{"n_layer": 10, "d_model": 224, "n_experts": 16, "experts_per_token": 1, "d_expert": 320, "d_shared_expert": 0, "activation": "swiglu", "moe_layers": [0, 1, 2, 3, 4, 5, 6, 7, 8, 9], "router_score": "softmax", "normalize_top_k": false, "routed_scale": 5.02, "balance_loss": 0.00645, "balance_bias": false, "init_std_router": 0.00902, "lr_router": 0.00113, "vocab_size": 32437, "norm": "rmsnorm", "norm_eps": 1e-05, "tie_embeddings": false, "optimizer": "adamw", "lr": 0.00438, "beta1": 0.95, "beta2": 0.99, "grad_clip": 1.0, "batch_tokens": 65536, "seq_len": 512, "train_tokens": 283500000, "steps": 4326, "dataset": "wikipedia_en"}
Below are experts of layer 4 (counted from 0) of a mixture-of-experts language model. Rows are named router (the router's row for the expert), gate (a neuron's input weights, with its number), up (a neuron's input weights, with its number), down (a neuron's output weights, with its number) and show model dimensions 112-167. Each number is 500 + 25 x the weight over its row's rms, rounded and kept within 0 to 999. Numbers have three digits each.
Before each expert's rows: a language model's description of what the expert responds to. This comes from a sample of Wikipedia text that the model never trained on.

# expert 15
Numbers and table cells
router:475516501497497502499496481518512551489451508484519474530515473527479517425493485487462494539492503510543498549461479542491553495459516521501528534495478469443522480503
gate0:517519520506528523500519469476511502538505504500512514514498508467491530504498550456530474511518492454470500477542526532512503510485487499500501493517488475481522515488
up0:492486547518500489529460486475491503492483541503477516459555500479499529461515500476509515511495495489502510437517525508461530543483526492530504453473478487495481505527
down0:532518533475514479489511472457503486537478476517550526499439477493523536489527438471531534472526480464485508521521469458546535501498523448537469528511479488493533525517
gate1:477496489502502468500527498520512523487514489446507467527518481511510509515506462533557492541492521485499519507485513498514459479531500552514531526509494486464573493488
up1:493475520532477458485439521502502452501463500493496505484474465515518467519521518505492495474496503512518521484491517484519454530478486503497477444514500458479502513509
down1:474500503516531510528498509510508502524483510524517484491458489423540507498498536536473488594502482507546467505516485534486520499444504539463529497538529542473510493427
gate2:530506497540487512478485496489516502526532518479471500463497501516477533489495497502444444527524505486495474469526474495490502519476504464461519510483493486552509507522
up2:428481496482483505494533481488527466473474482515520507493511501498534471505474467512486524505464513536484524513489512490503493517508497487483513493529478488460479521486
down2:508543507470528525505489515432481497505491448513520516573491499450496486464461489493489528519481472488460532523502501537497460474539451478487498492451504479498535490492
gate3:511518497482540554525511435492517510511502518508530498449465562478512513531525500529502498494538517488509497494523508517466517469486503499532519523500520523524488505501
up3:511507489506513478474460552493508484557464459551493498515481520504452508486479521478517515517520459525488488482521487516457519513447537487484484508492506478508523506478
down3:454487481496494485466483495499464489519523481509478490489522467500497519485512512518511502518552506518481458489494464511504517475512511501461496443515533495471493521506
gate4:456531471474522515515508534521475533507489498487494494518502476479497512494478525498498470502533496454487523535487487561567523518525480492482510456514461507462516538483
up4:525501543489491528505482470483514459492463471521524520509497526518465458499533533519499508526466496493504474504552505489475479481495531467473516517480540454503457452458
down4:512494510462532505459497528487510473498481496543519478466468536486507521486486532507515517533475542487511461481473475511479523481447524475473532572509536473520515472460
gate5:537542518496519510474518513474479528512510485499481519452514489475527494470502480502497515528530508478471506470479500500477483487553533484496520524478507451536474506481
up5:495540486505490477525498495532508502481528490515501534490486487512546488526444514463521492477530527512517505455467496510483499507542494502453487499524497469479470489464
down5:483516494524446500524522497499462448473485438500477483494496530483468504521495520499486487506471481524516475530489494521515472481449528486528478505541542481477542467540
gate6:507509473527473589528515503507522530509494434484568474484472490531478483529440512482481525491509516526475530489500502537512528544461522507514484525476489543468527464542
up6:461484521524494489515512526474506514495509496499537503531471488551464503445492504490483533497514536504479490485459514491554482557495528530452468495462498508487486507520
down6:520486455494493489476513504522520492486522500519485504509489543489520488501515496549511513400508484510560505516475473475490519538551504498471477506470516507497532481502
gate7:497479483489481485525538455479505453517482499510546525442530458541502518492511533456440477486506504493521509541494531509520503520465511508489500515506492469505501460520
up7:468518491507479477486501525501459508513521498492459525531462506528493495521484490525518505494464462533554527448472454497525482460520477485475531456492510486444516520491
down7:532535502496514506458471527526536487496458523519487484491453501489502490517500506509510506534517480508537520515467475511557513508520479512479506453470536520497479503521
gate8:537497487457517541500526494511491508483489466487492509517551495512483515460500498548518529514519463496478541529510495524515470488501489505499549485518497472535479505488
up8:542505500522495544445474501503490526490505459486509505507522500439485532479521505534487534502509488523485529527479529492490499502452467530500489522528513503516508545501
down8:506483505504539478482534500482496497455471514514524497465523485495527470514513511483514521529505491502485509520477486476545428533472479543517500493475477499492505514502
gate9:507465465527507507512480525507532504480456483505515494511498500531525491513474494491490475477494476491489513494475502486538505482489503522484473543504443507469481467497
up9:485475503512446474474517471499482528515468544500490485526496561484519459511511534525452528508498507537517542470468515494474542449487502481478515499517481553509470499537
down9:498485514469522482467459461516513541529471512494510446494512500508474495513510506460476543498550555471495517480510568492532523477452529496511525526487515522482523504520
gate10:484432487502500544512521497508532490501542473506493493516550496534488479486493501529543526512460515499512494506519516484456466541540534471504538515438513504494500483529
up10:452510493499506524508467508484533538457486483507454486485506479565506480532485471507497555483466485517500487489474506509463508479524529470462493539450512529487482465506
down10:528489502501507511507529509507482498499517482502547499503501536527477443508533487517510506500515484530506493440490517478498479473514501472490441558513512469500495484476
gate11:523515495518476480508506520469445477523502503493494562480465523518519487446532496499501469510517556525517504542454495500525479496504523451514525512518508477476501535515
up11:478555501503496492466495495517490457493508457498501461502512512488540499504502530503495513523488502557509430515525483504521496496502453461471506500541490458472480460522
down11:523493500516485502489501484553484504512550490515475531520494529511458500526489489503502504448502494515543493476498514525489497466548517499500511550455540534532503522500
gate12:495503502491506500486489486490496483535493504503492498455507467497538471484492466505540493543523513467532459513501507468443484519485512471523544482537477485535512486487
up12:489512505513483520490482492503495487506497478493518534488527470573518480505523506539485514518527499487528489483472516492484524501510500483490522475543462490492522510506
down12:466520479497518482498498497502497474490538535468541484509490501471510528499456474454463496446506510497446521520464569492486481498425516509475517472508494494553491491531
gate13:498533442581532478543479457498516471498510529480519517546533460478472514501537524496496502494484486478519496511523519520467502515550463506507506465498500530480503519481
up13:521489514497526467475511471515532530517478526519525492499486510476544512507502447527469484502519483516514496524476527481483515509494529478498515452475510571515520512548
down13:527502497554522527502458504500478509542495464519466507552498512497468470522473487499508544529504528508519481499478483495485487502491472527481521467524519523510557523482
gate14:508488521426546494493527496498521499509493485510488529510512495465496521461505497525528464510519532498519526542532511496501497475533506475505539501469486474535478540503
up14:522508509485513502495509544565479466496532468507495469475538505484471542497514493510517497477516512490483553509505529492499459513530529538517490518515486472494500504499
down14:495450476480504491496483512517477498485531515505455484503473483525503533522540519511495487483455478528520506505524484494447490534514421522498485513471492514507492463484
gate15:508490542523535509481478487517440498517503513531490516507493523518501499512548484473469474540479480496504514477504491529506470502536453532489535483536498492551497468520
up15:491484445530435545515483474489483522492504466499456470505511535525414480535477530506509515493501500491501473486523486474476525515529501473487507478486481483493489489474
down15:482507517478511510546461509483503526530529554514506522541542511537462504527501463482503523469495502452517491480516497527488509528523487528503520491522487517486504540528
gate16:489441511521534502495524486521505473496479509482524509512509504526450489520519562488486492461487503521476533515535538498503498499510499520478498477529469480521477512521
up16:527524517527479482505483521485492455517483500505472507525499536516513552484503461490528512493524510506498461493523487516526456494557478483511550453527540477527547501503
down16:505508503570497512489500486492528430468521504513562472465477479506488490505474487500568497487516476520522491509511504498480449548508469483459499503489485509524500492491
gate17:459512521489530511509479515488528536523475469482520488466531477524500514470511506517472483504516495495496472517504527522508527491482504533444512540456453494522507514474
up17:456514556540496450488467476540496525509534495433483499534484471504508432498476516505513521503505499534486547540491519504548507509507482504456470506500461469520547521483
down17:491502500497554476507527506476474492464447497452504489477462435476532422498523545500469491475513516463491553524457513457495483526511489485531509486467514525515495508482
gate18:516526489516496516505498480502512497523506522500464486513504546527477522472521547478502481522520476507503513464535460547475491495490511492496463499507505492474502506524
up18:500500492493552548497492491533482471493549526540479459530469530447446454485506510513521521502529497477530492457525466500492552515497550496494512498473478497485531478503
down18:485503483478500465528472527517519456475442488532513493504483449530479494503519496545490519499525497555533522552499492445516529497497486504473486539479464553486510498502
gate19:465494515516537521540519484490457509484502487543506486537464505479487484484483483508506474517526511511509478472478547476499475509492479493478520494487465480498503524443
up19:483489506489463483494497507516487473525525523502482542462487530503438557511476502517515528476506501478476465476497476511470510517498490486501472453473483507506436446485
down19:524459506517478519470496478500521505527532533470488539472491505512499525503480476479441485545508489462422505484512463496510506515496502500494473543492489504472505464478
gate20:484456522478493479475531508478518477498509496491516514469478512447493511471550529507500504478497527471446526539512473480515521518526508514505477507518516502470500481508
up20:469495515489512502484511480532502533514456494546482485506529456498497484475514523453519535482528478513499472468550518491476480500466510498449481501494491519514470471486
down20:519496499459513521484509491488511536505559492520487488468499525521465514497488490490474518496468510493504491520403497524489486508519481461505506522501497488485453518483
gate21:516536553486524517461535506489456496491518491485493508506449509516539483497508495523513526495504499530521527460523477506524520479524481455492552486491515452486473519526
up21:492466485513505473503490541467467486533513474502504456549493533476531524458471490532545528503529542498503510508515488506516518507455521482511486504461448492531495535507
down21:525505463499488531483494485528480539484526495499555519454491531532514509498483478531508464475495506541496508492479504530522517468490491525542511496525455500469522519468
gate22:489540479513511448475478501464510524449501514525521504497514550489483510473517507515499521553472522460467498517502471513514510532504439496497492505491502505513515487459
up22:443512533495501495467455478491492494541534485483487479524502503478515505490484495482506486489503474491514482454511499472545531545486530522504485504482488506499531504486
down22:489486492525466473535534528508527518455491511545449501512501478510461507520501492501492515525522499473504505481457482467489475486531500487520495502495520503486530514503
gate23:506449524517500497478488488521522511481490528491553460525498530520510481561495513499534508511516519523517466551497492536477514490482515457519528520550484485448509467535
up23:496516484526506453533508484484529501487502460482501481511513531456476480491519489496498467504522486460455521508492524516493487540479498512476448488478566492505484519449
down23:509536476488502502493491503518482515530483469493492511495511501477450502538522506470502525518482470464509509521525457488496494510558466491492525507457468500519505456481
gate24:520499511492453514515503492514496525478527505470520540521489483497512482513553458508474484502508507472546505492499468496484512450528468530507527540524459490499510459575
up24:517519512464493498534510498521482497454509490482504523527438491504485469553509454477478491489488500504519474518481503458498516502498512527501487524519508511479520457502
down24:482503503485491501533481514526529504541492480511524455498508510503502509491454486502481486503532510487431497516477524452484546458449481529454484491511472487527479513483
gate25:529497476520449498520508511460505515514488497469473511480513517506519523475494505533519513518508520494483502466499553502524505494481490505461509475481449502527520445465
up25:504545476522503539517515504486497505483511483476458496508502498519500524506513477532463506477505514523528482497506516479506482485487495532505487483479479556493480462509
down25:540509462462504472488520466540510462446508521449447493488472490534519483463525488532495559492490546510527530465525504472518515489529505485505460534488516498555521526486
gate26:487462472518495500520489527492510496517456512463502480484539510494500538497479507523501526512518519462499487497507492470582501520500475456475505499496493539523473469526
up26:538537492481447513511511466472484511455503523520472536507476517488511490469542506500472508545525486458523513508544449513469472477517524502506523525501531474508515493510
down26:521470494503530546471510536497526527510541494483489528492476505530516523486531490496518484531490554519475501466526499465528491544501542505496488465499497464478484531477
gate27:462442494510493486526499480490514513553525469522516503492485528502450476497511515487503496483468504516505522525487519527450541474489452482500500478502501523471494510515
up27:520504479492482499471475461485445484462483511489551494496512516499543483511552516522500478502516475469524533485480525505510492537479539520518521495520502505511545466486
down27:487529497528522536494470516485486500511466528523531487512537514524479546492508531502507462512505506510472521512480466506508504515501520516490540478494477463549509477520
gate28:508540455513461500518496489492497522470503494523494511548518528503485558507483471541499518534532519490486465511527476505498463508527509500500533503468553459499474495473
up28:456559487526507489501501517501481461461504488521458510535481484486504537485460507530508499497495525518462520532500496472463465483508499462522497507458479540539525509448
down28:494481478497473461463486500473497532467455520474514443512557487490447518525504454532474499513455519453502521477490483518508478508511494508534460513462475507532496501484
gate29:537511490535496476502480510506463531487478487535537519491483534468553553477518519503516517522528506500482528518523492541554515503476518464458483474535500506486485546533
up29:510507445505485469506470485483551485467473534505535463525499459479514498507548498468483476510484547476525490546487479468471497513499456489458493501516474555482448469538
down29:532482536472503508470496516527475472500487485499526523529482540544472495514468436533497536523510537495500489490500459510523497508479515475504504503506492484530504473494
gate30:501468486528499525519485493519504511516480468469482513490551533480468519504506492494509560484495518519523472509517505460512493514524432455488496501537486520506510485540
up30:526510554517466482484480513512488493561486493485503475505568483481487501487491569466454505482540548510472446504505533529514496511477500493461472430508523534547527518515
down30:531515516552482464474532511537535461530467495507496464512477507491475467516486504502488517449477480506517541495495523526485508515484492502456459455528523498518539497486
gate31:511508521503530520513501482473522489448533502538519503503505528484532510482542479555515507495522508455493559505547487538497494478483534503532497481475525530512525566488
up31:491480527501504544463525540522475528538524495502495498517487500469471528490514503457488495506490507515504514500486506498499507461463554463485484512428521515502422543572
down31:478540492483511514445482505487527509457486510510459487493513489454511498473501546466495456502461525510484452506478537501477510487504467468490497486470537530504468433459
gate32:477509485500531515565529497503516486515491517495520516476511505503527556489496442556523513513466501475538490470471506474502535525519493517484547483522468516500514495474
up32:500490523511450530490502511493493512479540445521488491511507523498445474485498544455506479510501536518508484499537489487489437449503492461488476521495534462501476509513
down32:532504484487543569522495488481482531495480570496539486534527532493437501498521493517507543571485498479498519521500521480500528552464483495500544522508489516525530514503
gate33:468486535520481491478510505512477515512508477472492531497494489436507521451501499474532488475507528527488505468494507468545513534560485549517501509510509491521495529506
up33:522509494549496498530468514489489513495510526504504537539497507503481568544502479509486550503489487495462470526496484505475529496455480498552495495515520493502533456511
down33:510510439503504519516510497544475498515497541519493461499478515551478474478484504481490501578488558507539558525443484528521501489521493493472522514474510519510501515466
gate34:477503538515432499512458509506444490443510499512532515514501519476535459508540521484502472498493511468473496485526495501503540491498481493508485488461487492536539478501
up34:481499495519463499464463503490501479477550488513524501502485475484517478491482471533474474491486465468468456493476460464483490456505482493465491496495514493494523514483
down34:483492494469493530506454463481489498514546531506478522460521513566557517521502501500564481504530484516522505480519514508497495485558500537520488515496485483515524471505
gate35:486531494505460499530516496469505501472523493518503489505496507511471513516504495463467479522491534491479474485511450501544510536496490500489515494497484499497521469520
up35:515537532481512515512493469499537482490487538525492481505493514461519572488491472493503510535495527463491484481496517488466475466514490486449506496502508473537502495506
down35:554475524457521528469513516459493519460501476520485520536524500515497418511503473461540501536521524468494483506532436502516504500484496489516517516497536508490525476494